From a checkpoint of a small mixture-of-experts model trained on Wikipedia.
Experts: 16 experts in each of 11 layers, a sigmoid router.
Training: a variant of Muon for the experts, 352M tokens, 4372 steps.
Below are experts of layer 8 (counted from 0) of a mixture-of-experts language model. Rows are named router (the router's row for the expert), up (a neuron's input weights, with its number) and show model dimensions 192-239. Each number is 500 + 40 x the weight over its row's rms, rounded and kept within 0 to 999. Numbers have three digits each.
Before each expert's rows: "gets" lists some tokens that make up at least twice as much of what it gets as of all text; "mostly gets" lists some tokens that are sent to it at least half of the time. This comes from a sample of Wikipedia text that the model never trained on. Tokens count by the router's weight.

# expert 15
gets: "\n", ".", "==", "===", "s.", " =="
mostly gets: "==", " ==", "===", "\n", " ===", "\"."
router:571539455473482547524528476453514428497460438469486548478403453480516496534543526452448477536506484522507444507492477525505553573531479478505508
up0:494533455483420502525452493542506483484468530497538467486432565551613495467486555438479557537517512498587477549520490498466486443492481479490544
up1:495473432495522502579543546501468553518466490428499585480509460502579529538538504456486458478525620501516533421505522504534460529555468453438521
up2:483514446514477560497533529451520520527510492502520523494461410508510572426460476486456555480509474520495562492492528481457472449544515454520493
up3:497523542485528484521510535518483497533595575562604496474504522540522483524499506483488498428487501487519489575480527521469509486515449536449524
up4:497504506475474513475490544577472538514470493487491521505463528493468524546464535526536545518477456532549533454427496477542475510473497520517376
up5:445442546538417501443476540505449491554521431563521518460476485454484507555539514557558417468513555541511506377577527451530486561555469468512509
up6:503522536526499504492504520493531488518517495552498440517492586526533470534505496489516502415587481529512470495560487502465516441500482591516542
up7:491486475538484481480489547496516549501547509541509532525524442530495435503405545589531497467521468498495474525498502493533498501550450519422563
up8:455434476531480478447539519516474487514462477544420549502440532428443433489512403556530486444505454475451545492523514559432548560514474486550514
up9:486547508500436505570495523493477477490429471516391531507527502524579529491502507461400482528472485533532500488525487458551493533557591474490476
up10:527513458467428467528505498478497438479495500544453527506488541488524470507425491554539511394473470492531508455525497642544458490497499434458455
up11:497469409487463572480529474486484430432507510499457460502475412462599467517569481461440495475525526526516490478481477455504523510501495538473525
up12:557462487503556507521490558525485536506444538452481534480508527508540456459572505482519480484457503535518488520500490479525484549541426504459499
up13:480520552495404508487418477496539484540428462511440543495476511484516472477493487537502540455547460468489447475505471463434492518467458428472441
up14:575407491567483515488560508485540523486433576473457494529518514493416521505538492483482484467539514450468498461558555458465516541487476448439507
up15:514404508495512525476486558450467451492523503448421477471463478495435550508508444450542494415513524479470517498524506497461553568499482401446473
up16:477492534498523455525523633471497560516542576488494519512524540516506430476491498549452441425532473526563462550485522517551485479535434533549539
up17:532466402415482480485480512469517505420540518560513517485483495502488505443562564460462499470560404533515468500437511539554464524476495502525409
up18:563538560453557513540467502499458511501537473507515507513600542535458493454560471470454481511506440517454412504512495416442479520477466513449436
up19:471452440622465496580515557474492434423479468508448490498486485539572498478468528480506566541524516566500528519501501521502446503532492508569449
up20:517536480501498542536504462515492531426570487539450467562441512445478407563490516468468482472439545474510460563501493484511507484498429509565435
up21:511587494502466493468504499541518465491481499524485546514520482500565570523475485478469480507454497498529461437440502542506552514488440409526446
up22:517526426566411505468489521470553511518473494521575514510505485438532553507530517470491488518533583594518546455600531452474450524544499450508483
up23:526452519534519435465494465615491503417486507480483502539427509495547505452454507549547524540502416582443435469468568497455455518540503452533482
up24:487591526428510524539509476438511513491529487509560476462470522371567514454496487432471450520508581520506434483490462519494553502482467541458490
up25:471518569523532512418527532477511487542504514484459483501470550470461503554510486568467503402537505503547513494546525462514481499514527421491450
up26:460453470453533390512509506469491481516521472492560474553435538484473440519449502462510501473536467458460490500515507535550586508506495423517438
up27:509539462439537516488478467611540465531406527468512484503532566498483434527471499496484473534540520499533503465507528523523480507549525457495545
up28:504419497462478525406525518511531503425522471524482439519487575496485469464526547592507471479491457467487449566487471469520502548450477456524540
up29:493545501462498471520493494523485459515454493560465487488502516518518541470475523489451494502475566433508479505495509467512507521557488492521433

# expert 8
gets: " the", " a", " ", " his", " The", " 0"
mostly gets: " their", " its", " his", " her", " this", " $"
router:504486515509514407461466569489528516489486499516515493509454417511484481522492451437471494534553492564455505570544499525449546523520524504458500
up0:458488482502484517517482536558495454457527496583589496475554531442467549463440491492474437468460500475460494474475514548496563520482638578588480
up1:441494464559435422542488480488474524536526518486435503513526454507538455492530459496460479441513466494543552457501436496465475513452403441448577
up2:473543514528543526524457502534494553538537453512492391473482524521466467519446498499467547469561551507552543526509515549470484497524533523532506
up3:502565502491464482497519491391550506569577526598469511556509528546428526553501515473426461536584457475475507562509520511534515496446494575490488
up4:566551497444569471469536492548478512547551453493551556485458446510451463489536529468544496458482523552526474498576511483513426469574559464439611
up5:485557545507475488560515547509511460450527451476522422497470517520538457522489414480515501483522557550500455506546502503542494415422515509492558
up6:454448480503554513505477602502500484472487543518459517505478515486592522569499456469532567477485469608498519588496473589469489445587509479440536
up7:457559490463560495495479533471512524520515452515519545512552477527547538540534488526469498520460452535493502559473483442502494509514485490504543
up8:474575543566487492508536539471454485438475503526555472470570531453577461484494480494514520471437537551531451554507527502467465561513515550500528
up9:528499469492449525491492584532499504452534458502475520537473473535510563491511401493517465493517447564496423449495503509467506529522490493561568
up10:477491478576496483583460492439513499473460470497522549527496466515469483532455530476449443584496478495514477489521511492559515462495509558556554
up11:496560485520520520499495552573494532521421490496508509517471494495495493487490382485506440463537505429475536473486523514457480458525415469539499
up12:515545493483441465509502445482494470513463499479500482485492520551557463529577502487400502637503450477501533519507520422530577481504503535512535
up13:520477452539478436500491533536503476565503480486525435485518493521556415479447499516503537572499474432488470515481481522438487426511522495466429
up14:533419518510560527455530490505470478491551493520465483557511436491463450505539494446434522433504498495520450500464492518557475505604509491482511
up15:461489477439540439542512511547515450475448529441547550533515518518494505438471523505558527523518471507490503519514493526404525420505545490526490
up16:525485551498479468419539440544521510502513508541561525501486557528414493466433476557428449470493544541529494401497541526556559401517494536459503
up17:578410440493481480484507554513491482532509475538541461492484574444518487493494459474461501421531463520542510512547465534421559484485482465532414
up18:490482514469476486493469540570488580518508438537461551507569487526468460549577507505497450472479524509509533449495498438477516494464494493413489
up19:538564465485554447489471509483488459424458480462556546468439502532535467503502523555545510463551451546503506535524513416465482544545605517462467
up20:514508471444493547513535531570484474517529519482469509499514462497432492495493514526529531487413537492509512493477508491544501512531502518452455
up21:450450533560580416538458463536494507543529501538538572475488483461503447487416444469571448519501498510544537402479474518508499566568565455497509
up22:502461483458419462600546545532477533586471524445514513486416456494599522540438464506492468432572455462490500475524490462552472485499431482490513
up23:485478501520510537486470540527509472483479478569496499548464477520532469524434517469547493465521496528512521429489491496443524490483486519519486
up24:495468541367534480513493493536503386528532473505516496519464491480476585487544519536496489523474447446519524503493479470550508534555466435454430
up25:440536537516508493495507603547493520474563519490510472463434426506545494506505535492387449527487454396526503570480525494468485568512397529537487
up26:515471480496484505469502479489540514491504449447454523511504482456526472515494469435451495488517473539497481394459536488516529469538485481523465
up27:462440473522457397388561535460489539491483522460477495446483459523495467515485486476553535488471403498483496526517540537546578499508618554465506
up28:453459524517477479471418470553525485460564464534488491500414497531584481532519440449461517482548455458520470509514472495458554476580493546532438
up29:396509424507510448556455503554502538539471473434530491548486490535401466527482486497471514504497443549526546512476519476460504426521496561523497

# expert 1
gets: " |", " –", ";", " -", " —;", " /"
mostly gets: " —;", "°N", " |", " A;", " Density:", "',"
router:612532540505497488504437524470539502466477468468538528549529461449452472485483466529515471493534548512467463499525407493465582544459523462565564
up0:489532424492403531544571481470497496441521522509460592451525492509514485476490536539520519472563488540517512520553547583460503474499513543523556
up1:528548528483550414510514531535559522516483431503461571558503524453525484503450445506432484424516426503563551473558525483448513501516491467450470
up2:496492502562405484498443468447522536507413495518529498511444452521520492532490577475495510575502439556451488450436489413443480539481466503483462
up3:490456476392417559480451544427497502496499475496507442484455482455518415441492521488510476541462455478532455588439472565460507496505537455480560
up4:499493508515506545525536489500498516480368457550498450444503454500553507477468608518511529546418533488515452518529485522476541490471463511430492
up5:428570510455504540565538478526610489517494495526425567505427445482569518506486503509511499419458461535453567391511531476484490516560441488522438
up6:480467537497476518501546493448523525515521458520505503531496451518465559531490507475526479422469512483526479510514473525578467501521498472562572
up7:450519534428523497516492520444524466592430468466439509497547538475465483534583467538458463503457448493518477544480490534567573522523491485511454
up8:520484508564443444552418425460480503495506463537464506553490514481536476539570459470486467511465471486533671469495517414487460502531430452502457
up9:492540484434484443468483471454516507476522510500525502544494410566495474522528503495506494453540514497453456538499523523491543552576503428554547
up10:542488459450420527443466448520483449462443507525425464520595503488524520495492481556433459558516506517533490438535523482506456511524494465527528
up11:518474510489548485483453515431619504481419412524528516471497506471459592553505492472441418536487555590479550500476494431522525515522492536493476
up12:460525502545409474473521478460578514420549538532466532528506538525497508483478525493447459532497486587500498531504571502539508485604531490469503
up13:514491479439515452455497509495500510474540565431533441481509533496476509495533494463480467553503553534428462553465411502565529487540575569441552
up14:468445507514514476508502523463482494551444436502493524525533478490466448461561481568546519502511424435515466486470499480477519486602479600530502
up15:473405488533537564552529506549482535599420522428531507461529519509430439542498423512395498509483591491513547460525449457431502499489504462520566
up16:493494494458571494489425489455522469460434462509520511479536515421520475545596454534592486532479512530501561466426450453522531536506583538450475
up17:546495453438521475527503475534463503543416472426533505461509405537397545455521498490530472535514539544518494497438498489470507485497549567453497
up18:588496530571530573473462505477524521515526467439537489501580510504507482505520503485516490444527534562493539489534458543417484575507401514535457
up19:549493419447504495540496475522523489478423502517530533525508495486492433570536512525579484485460570430476417437583497481473488464477509435499551
up20:500509470482502432507509523491450541505498466498475537449437505405513539550507548456547509511473503485447466503522545510456558528538501497523455
up21:489430504438525534472429551546499494510518458474476492547454561483455561530529540559477505541490428501435538514558513558522447540499520531513505
up22:490470573500455466478453541489459469588469484499510551470456473482521512499523535494427492509519471522501477441497471530376571536531518559554478
up23:464407504523580495554457492478518489442498447564467493499510533551450505479472479499528519429565466444547584477493363530561455520527496562475484
up24:562485490424516390565456506484495548522516496579584483527418474492505585460494513552468514472529509485459466563583574565417488491492458555409483
up25:501428488516528515562539534526543483504441538507499494500421536452444461449561535520395505577457461512419526491560472523469479522570469548461488
up26:498467476561482537484514439556520503502567511493525536524505434431481481536557542505481526473508493559474588462512541562496519495504512471539476
up27:517459460482555472543419543577537478534552541458536530519517495536472512507465508525508528508469595544481510491479541493454488517531457398523454
up28:509456447500486404538481540500490548468491516479439552495432499481422528431459458509514547489491420420539442567477535494522479515504488471586401
up29:463508513507591566566506458573503520517529510487385504577488524444440449483473470463515466467427469485507533542451455499518526463519485532500469

# expert 2
gets: " the", " and", " a", " of", " is", " was"
mostly gets: " have", " are", " been", " has", " known", " most"
router:526449537465491414546451561565534458542456554418557472528559497507564535489421442512493468470503539561501506558469512522539483513549557515492580
up0:452464455482494543555494544533498527520489527490558455536553462428598546481467491516475523515511503471540425502484509474477481528487461442568539
up1:445550496442540552511502577599516446523526529521475553521537466499512523469518438453466435545527467540454438509492537441463507467528592434525527
up2:421513513544548438513498471513486482582514523504541467538530507517505513494424539495450463556532494484527563437514517496441493474492501532559456
up3:470581490450484514545469572475532485532445431450540472483451492506499507506454485441464444485480461521512500417572542507541476502511518524421464
up4:488488548544500440556563531533474465489526447550521503538583514497535484495488474554447456524550495545556506473468505518571505547491574502482594
up5:521488550570563530473531544600534477502490473493459507475549464525501509538535504423439502505445493544488491504515504494495514447550555458449501
up6:504510507457510511604524540532516458404541481516515506445472540506490478557535532526547538534480423500484536492464464529547507458526542485481430
up7:506537474476508485508423531475523560536545521464443502529480524499550528506521514439464492509542402526517582470525480495441510507572552473470533
up8:507443433478458530445506494457482521488520524582456506537456543478492423506472442547472477501543479538529439532396494494495459457521524425404457
up9:471438458511405473543464497543515553494460489483545431465552486467606521554441480497539536425563509502504496593570491516488474577482576474425498
up10:451526425455511550471520555531539515535459439472502567568519514506588571495460457497486508520520530534556490520440511494527558488525549471492542
up11:516530495437506435592406602549522460495486474464546463553465505502562476569419432507560518559437522603541467503421512456492466466560501536574493
up12:508493570646564518508519491479523484546500509506540461529587492475434492497483516530424511549527557476471479519503519518555496472505584505483588
up13:481591487482535500513463469493515536531462503443535533512505460532521489467488515496558478508536567433499498446451511488487531529553455457473494
up14:448419524584478467439587423557532496596499501584499473465552505477497483548496500517477509450540501471468511475526508486484481493527528429564455
up15:511444472552405509542422419491514569516446535483459540492542452491578554489467475513454470478516480512472488590506466504525539533485530513534439
up16:506530482523443470478454444399548538471560475574477527461506523406484455490482519497510483534464473487472492519499504498489503429517577529544504
up17:443389458584438510489517521528546533466520484494470535497497587492531527555457491494478449559483468490551571499597545459493518446495511464471548
up18:437515542490445488496473470465495508511479550463556438481479507471575500495490413492507505463446506558546556464479522445478477418507488523501480
up19:478510437393458388539544492547519510475538541511494491533564501543459506462459399516479491460499524562542495402521483461505484510475515537543444
up20:499480499510460536498490514609471507502515526545488511500468447527449509494492483429500441509570512469522487468472500545413528522526495460491586
up21:563510479509433545485531498515467527514574487506513449426538520497522416445469527495464504558446526461508540525551530499456515475527479523507420
up22:470558487480471445493531478587490452523527445531547507575442519519563509478574455475410542458521467508544411460488525521408511505527451521550493
up23:525524409471436505493496441497493471492467512486546539480471457520458525522463495395442468401535513501525468524441479545435513570481510497464505
up24:423425541529554488569498524517522488509450445488502434501515487509520477512507478486398445490504495491517520522461497471561471533538520541495483
up25:570557554468493564516490504457503491475529515497513450584615504518551553487514486434494425483513472497539588442540501466426516555510519521593449
up26:544422563546482481442535483492531506471476536440576452515541490495444498441494484461468461532489502579474467397445490561543464517549519462461526
up27:460510523449506458542512475548560456479479507564496438484558564511538458490536515432506486514458474486546471398563470475545479455464422555499559
up28:465510505562561431481510564499484520516405532451539516458540511494531545427504530484503513490587468574496549585479519469498487483545573515456450
up29:454456422494559422509535477512539509506502484561550416490547522549488518553497378488534499496441574447512520477489444495510440495505495459530490

# expert 4
gets: " the", ".", " The", "'s", " a", " \""
mostly gets: " \"", " \"The", " '", " un", "!", " \"A"
router:488494554501502474574452533451561489491454523472563426515546463504483519497568459482523453556474490542477473462541466548523583487475476551446496
up0:421474515497471444451542479429530507533407519500474466461488514497475437540436475493511527535416493478492438465533485454583477407502521515496470
up1:428472495506578476491565537489470507534535505563495422507483528463513411483508496530486523440411472526533444512521497562552482441556500465469544
up2:520436516543447411493467579504519520557539525526511474471447478465545514441516527481572421526461528514488541563472500594555537514477553504498543
up3:474455424458498502498513501499479542462540522514420437472461553457479504490532495459409542444499495479543550588570485467392501495472566448463554
up4:495514516539474530499471459496466501481489498490504499580469482497545475553546442524474488548500473490479530533519496502530473449498508420444474
up5:399572537547500407507539475499554521456456474521523565478550501471499494523537459527503414546457543544446499494484519504499482505475534467519464
up6:429450438503479466541454572480481473491538494530554449435498522544481494476540538519426571470480539533501507547475496625522459471545501499496510
up7:441499538527467434528481501446498435561469481502514512543449429517516544466523399476547454536522532483444502475498496507504495509480502482488515
up8:455532472463509527510540529463471444489478428569529478461500475498471507547494521448534502543506459476495421531495493488485483510532494527499520
up9:485542515489521396581458536502536485452491468462459531468491462544501523458479549411506436443487488467492475474561530456579533474435517453536549
up10:556536518503561509500559606514541521422511488503578470518530516459492482531572512460505482521489453485477528526521534547492465404560511486499496
up11:531500597570467496457515494460530523506575453478629456486526489492456571507481447420520527524517489504504515499519532521478556489500443458513507
up12:567532523502574566555426589491532529459519500412573503482488489513508509497542568489474504528471525497525468501570524465487510485530571506502565
up13:524539485473441523467498454496479479535499461396523546476584492522476479449445469545522515481560518502511517496522514548543500539510524497517464
up14:530513505501522492460498532442513515438477421490529412544450540509480405436440476539546518418406465558511437556481459527506495496476565494494543
up15:542553504467475450580473460471583454553440455571486430504514516531514514523469501517559542536535472552456498409523441502483513446519483487527515
up16:538432489507536567509553544422515479466554525492510460492506450491534551449488449500485385518559546472550454519496461476539541559459440544438471
up17:481485543545471565533511541533522529498566463550474479502544448507422447527534516515466520593497529501497437443472453542562515573497474511472538
up18:542473466496413497535488469537524536470470520447484458526529525445627516470542490459487486492559509459474517464488510548564496480490544420432483
up19:517467485519537465437509540532553463426595503548463460583489454498465477523599513497490393533481602510492531589533516475510425591523433541528560
up20:383499477500462484504433435496514446477490515567452516529486493497463489493495517523539475522549539476447495507537483555490569506447451484480485
up21:435467443491516514485528557527479447456556513438507506547464477494566435485491546511506444442462454531535476432459505484538587611511501493472521
up22:541479479514531448483424425552476479466468509505532499529527514488491486538498599489492513497503473503487579524492472437478481457561463542521495
up23:488425487512534483454478536533510504522505463566516480462471533554581542429438483453456467476548509511486485427525467554569535430516502513433537
up24:528565461448535490470519531579496505512436477534541490478479484491555511468514517460519500556501534503447501508505435566529470532489575546497513
up25:428418497452509532508484461565525561566483435497453489475538514562453545469419500539538538407468443473526470483511511486507468453489464539502524
up26:500483489564451438581460539457467433514504480500485576516463465529469562495447452508522464481463543508553525476510468504362517476569475484527481
up27:501539503483541521531470445444519463495516458579604499429513403521527492514528449438573507518499452502485487479558505505619473505463497463494428
up28:460527495470441514516555521553582605548505504528495464467490492492502510512521540431458535477501463528524536413532460483564483475533529549544503
up29:479496569445549464506546500527492478478534505525499469496491492510442487472476502498509478507481529522453425553549489554469489525497524530492533

# expert 11
gets: " the", " |", "-", "|", ":", "=="
mostly gets: " Born:", " by:", "==", " Best", " also==", " Succeeded"
router:526476561584389449529488497467488438430436518458520401524553433478493493480534471466486495402572452559448474536488446529486571582505488486466461
up0:425538512515554506486484513490471419544447487532477558489457527411515550525543555470541513414466509551507513557490491537506476591512515528519485
up1:534421574523567469501509484480533479486507449516533440517551444524513504499521485465484479507488521492473492451422506512466515571525540462584500
up2:515558539496493384507499542503538483443485491449552415500516550489353491483584499484545443535476479515529501527448461531473521496464513562477459
up3:533508495459510490508459430466465458425467458506476493499458534506462492513582568560542485393455527437498453512503458423498428489541593491505498
up4:437543502465493479515517547407532428464468485520388484535463502505599497538497521523539480534483500539484460485451483456557525539509518513446547
up5:503526444502526523468509495414512480485525514518484475512488504520494536466480568486480458459508541502453529593462505520494576484514589480538525
up6:537486504483500468482526479426483441394483523470508428470505538478471512517472523575391494587451550463522496542500521511528464486503501486482444
up7:448446504503599484440516544436501476440543447540493494539442568493422486589444556495507524507501553494501494552496506553468481566540473441547495
up8:503505477518584513528544530501508488466536487473545497484606541420487453565444452526547496561505500480524504522542510535504587547513523533485583
up9:499474459515488535498509470508484507515446514413479622531486532503457558491503500412542494539539495475534531462498437460488467565482495459560449
up10:494523492540540441512479499520499403477494489505476438500506469429551482441518477496540558404510484506545525515526458487487514494525519505479489
up11:480487444473569553471524527531509510526469512496516480462560445536480522479427471536517456529486483568462519519481440521462530506467477533526514
up12:548453508553533534519528446541519480552529574481546414568460491456440491478411480513441498495534469552560550500448467503544503456527522475580524
up13:507604473542513522507433429512503521422538487496546505502476513524557459493592536512476457473552540486503435467524451453460551483513485416408505
up14:404573480552488487468488484517492532500481404577480512458548556473465572563513502544433521488432435450484525454480493503461549509529474502559550
up15:464470507535505504523492470539513463509495472521431535537566442432526451507494520566450548434433520514478502468566547530544509487519516537424451
up16:424496457455531530538505555508505609510492475527495545477489517521546545494509484501530536496465530490503491546486495502462545545518436528547478
up17:486385492556548470477498466435514475471491475550438502473487552509484544508499473557476444529547510483512472538484444544562535489491529549454468
up18:432510413543535394477520574503511509503513537484500541485490525489491543463481487439545528470471462580541482432581435462542528471483565551447516
up19:411466506479500514520525508453472519458498499484447478441493453465540581512528513496533536509485511502505567544540512510451501585539533513504562
up20:458464523547496496464554522503479421438449540522488538527526468475462494566554536513476437500549514582476577508466500489452501549566526529505477
up21:475449477545459526466546552570525525512519509502519497472479531451496479524476510399504489604477482515565509514517533491510488457578506506470464
up22:403469564550474484473515485483542482470512570469512521522503601484496538480453520523477435494514596498461423465519519453431492475558433477464541
up23:493470451523438497515559451501555549495515503511459455515526501510438502483497451453490550549517482498497547495522485554461500533449475495489506
up24:494485504528447574472525513484545466482541448507479488476483517514531513538406557522428514547586530478473515471526485506503512548538433549507520
up25:463477500509465530551521520464489451479478448519499532449524510567431516498520573461513539453462508504495536487527513569503533483518430408525493
up26:466520419576514515486504471486518513483451526546429589505535472515472534525581490475439506505448527573481507461507487538506537510511511477448426
up27:447509456527491504515547498514528557545487537458549466463498529482450502507520458423483572461459504466473524465550510511515467439523539533454651
up28:484466473482484505538503553479490468534523489521485540452516491510503518478469500403603515483520448486461500464538525486561552460459507483521507
up29:435463428534561437468447468494498476504502511494458478474478480517473496493568516456465551514488430485498509444535520526489484540480471481446478

# expert 0
gets: " in", " to", " of", ",", " on", " and"
mostly gets: " in", " was", " which", " is", " to", " has"
router:502526393437523483499486536518564498503419488460537532513540501476482490530442446520528494481482560527507489516510471491480525519533485417497593
up0:460446540596546448430502503427489515501495490493546509520464436407524477505484587479487514482409455496532525481481537538507559516468473550459392
up1:474505480448538500493489477558510435498476403462430516465504548480440530473529566511486513488556484529504516508425563496546452507482469532482464
up2:532543478465586574529528545536488467490502503456491481524584492513467438622524525487425508508531541510496534515458502471483444527618608491501432
up3:455468559459497525536478499488521499480476424581491525468534511518545500454514494461481465477473514559457524423544483480571506451508447587484564
up4:530519464512469481457437454519464477493499470465541536459492538515482506505524528434407530584463475505522586475528551500502531453554433469522557
up5:454487505547522487518517518554498570509532477500532482505491555483495471496461533463511490502439537483490541464486473551461450483498445455450474
up6:543493489578434560504488525479528528439484533513516480515495522474525559484553591537539463530504421484499578483493395469544482482499466537523503
up7:510520552496488507485488528645531497531500504468509478522433502481550510501497399487505545481483524459534496500579519537505483462519476544505589
up8:531540399488528491460516543478522451537454448515535525482542518476480465511555533468436459510623491474544527497524467480514489420555536490558510
up9:490498473537478469508509453486493463495540472523490566493404496493441369501472504477530480481476477542503466508465548510478450526494542489509551
up10:538460437441529466581551594490536511496519536522498501489460471516498471549473493519497519442535468477502515565512499477456528481515410510532470
up11:542517563545519445498477545423534417465514546484485535480530505513490552469491480480452553562398490534424536592477448473571511509498465507579518
up12:519491531463554523527478531558519508561450476508525485512578484490496548564500576508545546528497514545477531453496468486483500408504512477512553
up13:481513565386556480482531529469486522524592477496542426494518477479473462534533495506508521527587584455465529425516473462525512513497578519552517
up14:457501535453519477531466491454464529525551504516506478467573513526585421480430570513424500480452527528544472553490505527491575502453458535497508
up15:475550472532461522534515554443542553542546442557568455521541451510474510574489475505553523528562508527448519488462508520444524520520506519496496
up16:504461521535560381479451558487465434454555522545536450513487441492530537505419426537474553524506536474509585578437551540496491571457566562527510
up17:466467481506470527553504481494574523566523508474444457464531470487476547524507466442501428561528494475527557421496526488499555473508461463420491
up18:555509465502610493490505533535494474494543498518494506477495512510546486543501498483494497469426520477425429443573474532454483545541483537524505
up19:505486484442535503530517487528542509541548454390441524537453443490463460537555538525504502512483488481537435435521466552544520550489466483469536
up20:505445457491465468542521584557483505493461470483531484526505549476435485542516456509575559515508478520519499545492496471449458501470478515471495
up21:475451561485429418526497497534485532543433514526456626473533498477562464450493511453575517506504496485500544522455546459554483456457454472539548
up22:494492528468531528468495450517497505518520527424488539483483507467492556498483484489370468438508457533536475540579409448472496513473529499532472
up23:514497489495479465493507532527536473452492513499516534490486497496445457547552509529506556536427538464488507516517494549513525472565447492535492
up24:574456479483500491512483487518499531482480450508485443468457529500553567567524495484505519546510507484490520620456487539523492495423528523526478
up25:479473522469486574516512496489546501568521445517473422495546472476476481480476556527605506439596485576533503510573478560473482477493482478446509
up26:532522535492520500467502443530512416503513418507514479548482525504457464504487398509478529574573477467488474481468484512487453505458555556475517
up27:503546498508466424441502480599529554512613471497443434498492445531532480500477563505482525427535456492504510404427514536473524509464511532488490
up28:494515450572553486483519533520466520496525500490558424494579498441413462513564378485560439450448450480498513541509481470442473460486481573506452
up29:518481558476599549471494470531486470500562499467532509524479452451602528488486544529563533539475509553501507546487494460515517568558557493590452

# expert 13
gets: " |", "-", "|", " and", ";", ":"
mostly gets: "|", " •", " &", " (born", ";", " Born:"
router:528506521564531475534491538460523460444502454467489487512514456424497485439470482473512483532553546498435410565471473475449526468463534545553499
up0:536488566431504421478413544538470426519574496536481495502457521447508505457503539480531452527455469508518524465516501534497458598488548534500413
up1:442494434433458426496477555445476573406496555435522455521463528531528481440524474484523464530499503523409494575451502460489489479543429475557489
up2:536466524555559516490504616533554477482434511488510515492522452537479454559489479526467496543458406484461557493455513582479485482538445474479437
up3:516517505517521550519469534387538470543467440517497469495500424455448536482529533418507524544526511448504513462451510537427490447463516538530448
up4:447514445544493499469489499493530455481530491470410513529551501504441516454482542457433438554499431475503470456485504505526486469521561566507474
up5:487424437484454498541449521493471480443512451582428470495418480498460536471518511494541525443439528547492453500514491530444522544498457518460484
up6:480451448524523420526553499457507475557558503482454553572448491526521439484390502483508480416440486566443493533465534512483494499479490484555522
up7:519463487435526456490552613571551526488490488572529473440469528417465554566537564512435511445491488449565479559500517576486514551496462577523509
up8:481491521556585519508513461547514455469458502551417515512449501517474487502455447489459512516503529551461503538512540483498470502460498517476535
up9:488438521485536470516488562449501502529504511526562502479520472534509442458501483457493548451507488520559473533520487535442522512540510506532596
up10:479508521446531445548472497530511514500507537523464473533485479534599500516527548521475524508546457453469514510522525444478481455464531512489494
up11:445483389473476485494554525495497469457459524466457455479532532450515492505484467499561537451426527493494434467505530460464434509549524478503504
up12:454551568537466510531493488558526474548502547540512566527571529485449445510456526507488456526485450503507433595482514465519475509572494554432491
up13:415551483502472497536572498433493555529469468537532438525495525480449476541525504476506502517539516494469513529536561486403422492462444477496419
up14:511584514494572455569498515544513459504487527447411528516473487517501446529536487483546545453539493520486489437529535521482475530522460461533557
up15:452560437555530482503507530536497464491446506508481517492500520479472465529480466478473543491498487462466483515443560468525510544469550475433486
up16:469492557543497522486521562450522534485517527462482518492564451558482431502571486475539442597476526367417467503487496576447546453527498510573460
up17:491526450492492465542438527414513461496461549525483362566476471554579568489484520544483492509452518488372493585482486491510494583451433500468537
up18:597374476528513485558518484472536509440437500586495526509499502480417517545545462508441446483492463502446373541470481450500494478450550511557474
up19:498532458483494439511442472401535506558485503526469556488469479507463468577533487529478548544480517464464510488429517522403516491460511546520542
up20:525480494514497515452499551457499464480544437482485479432502572549535564478538521395548547442480531485519490486522493494436556499570524437486498
up21:515492511460522458509476535529503538528569546498566504498528504516606585525480498569524544466451458501477547530578459545529500542523480580556460
up22:448550538556558464506534578461522504478499396485489473456457507509514454482614457463502431487502555452553551507604530473505474516557493507511531
up23:547462553433437542535517465480490507482465526471499535459519455425534508464510518543534467523515449484517467509540464462467582544516526472466507
up24:518553498582476487525499555466498449497547420497494508484532488470515448445520483505425506455503517450500515576508520486540541445599511518480473
up25:454512504541451423512489522447576444461523419451453524531509469455469431472471535489446533350434495549562477574552543504488499497501516484478546
up26:475495488505499520494562516502499509482562416494460502463527399574494516496509477495371515528533524484499472515490516496472479405514529516481525
up27:523549528465503415573467527583513491453516513458519445521507525476460486543470575539557509466512517433521479532523455526423458481471566415472495
up28:546516398453559522547510504493531508502506515494567501479473550448464395480514496543569506558469547494475604526498484497614494508565423491451417
up29:519486466521532501528544492536471544525429531560467480489454507469532547484532497458515549569541519444432486524556546546499573466473538537521452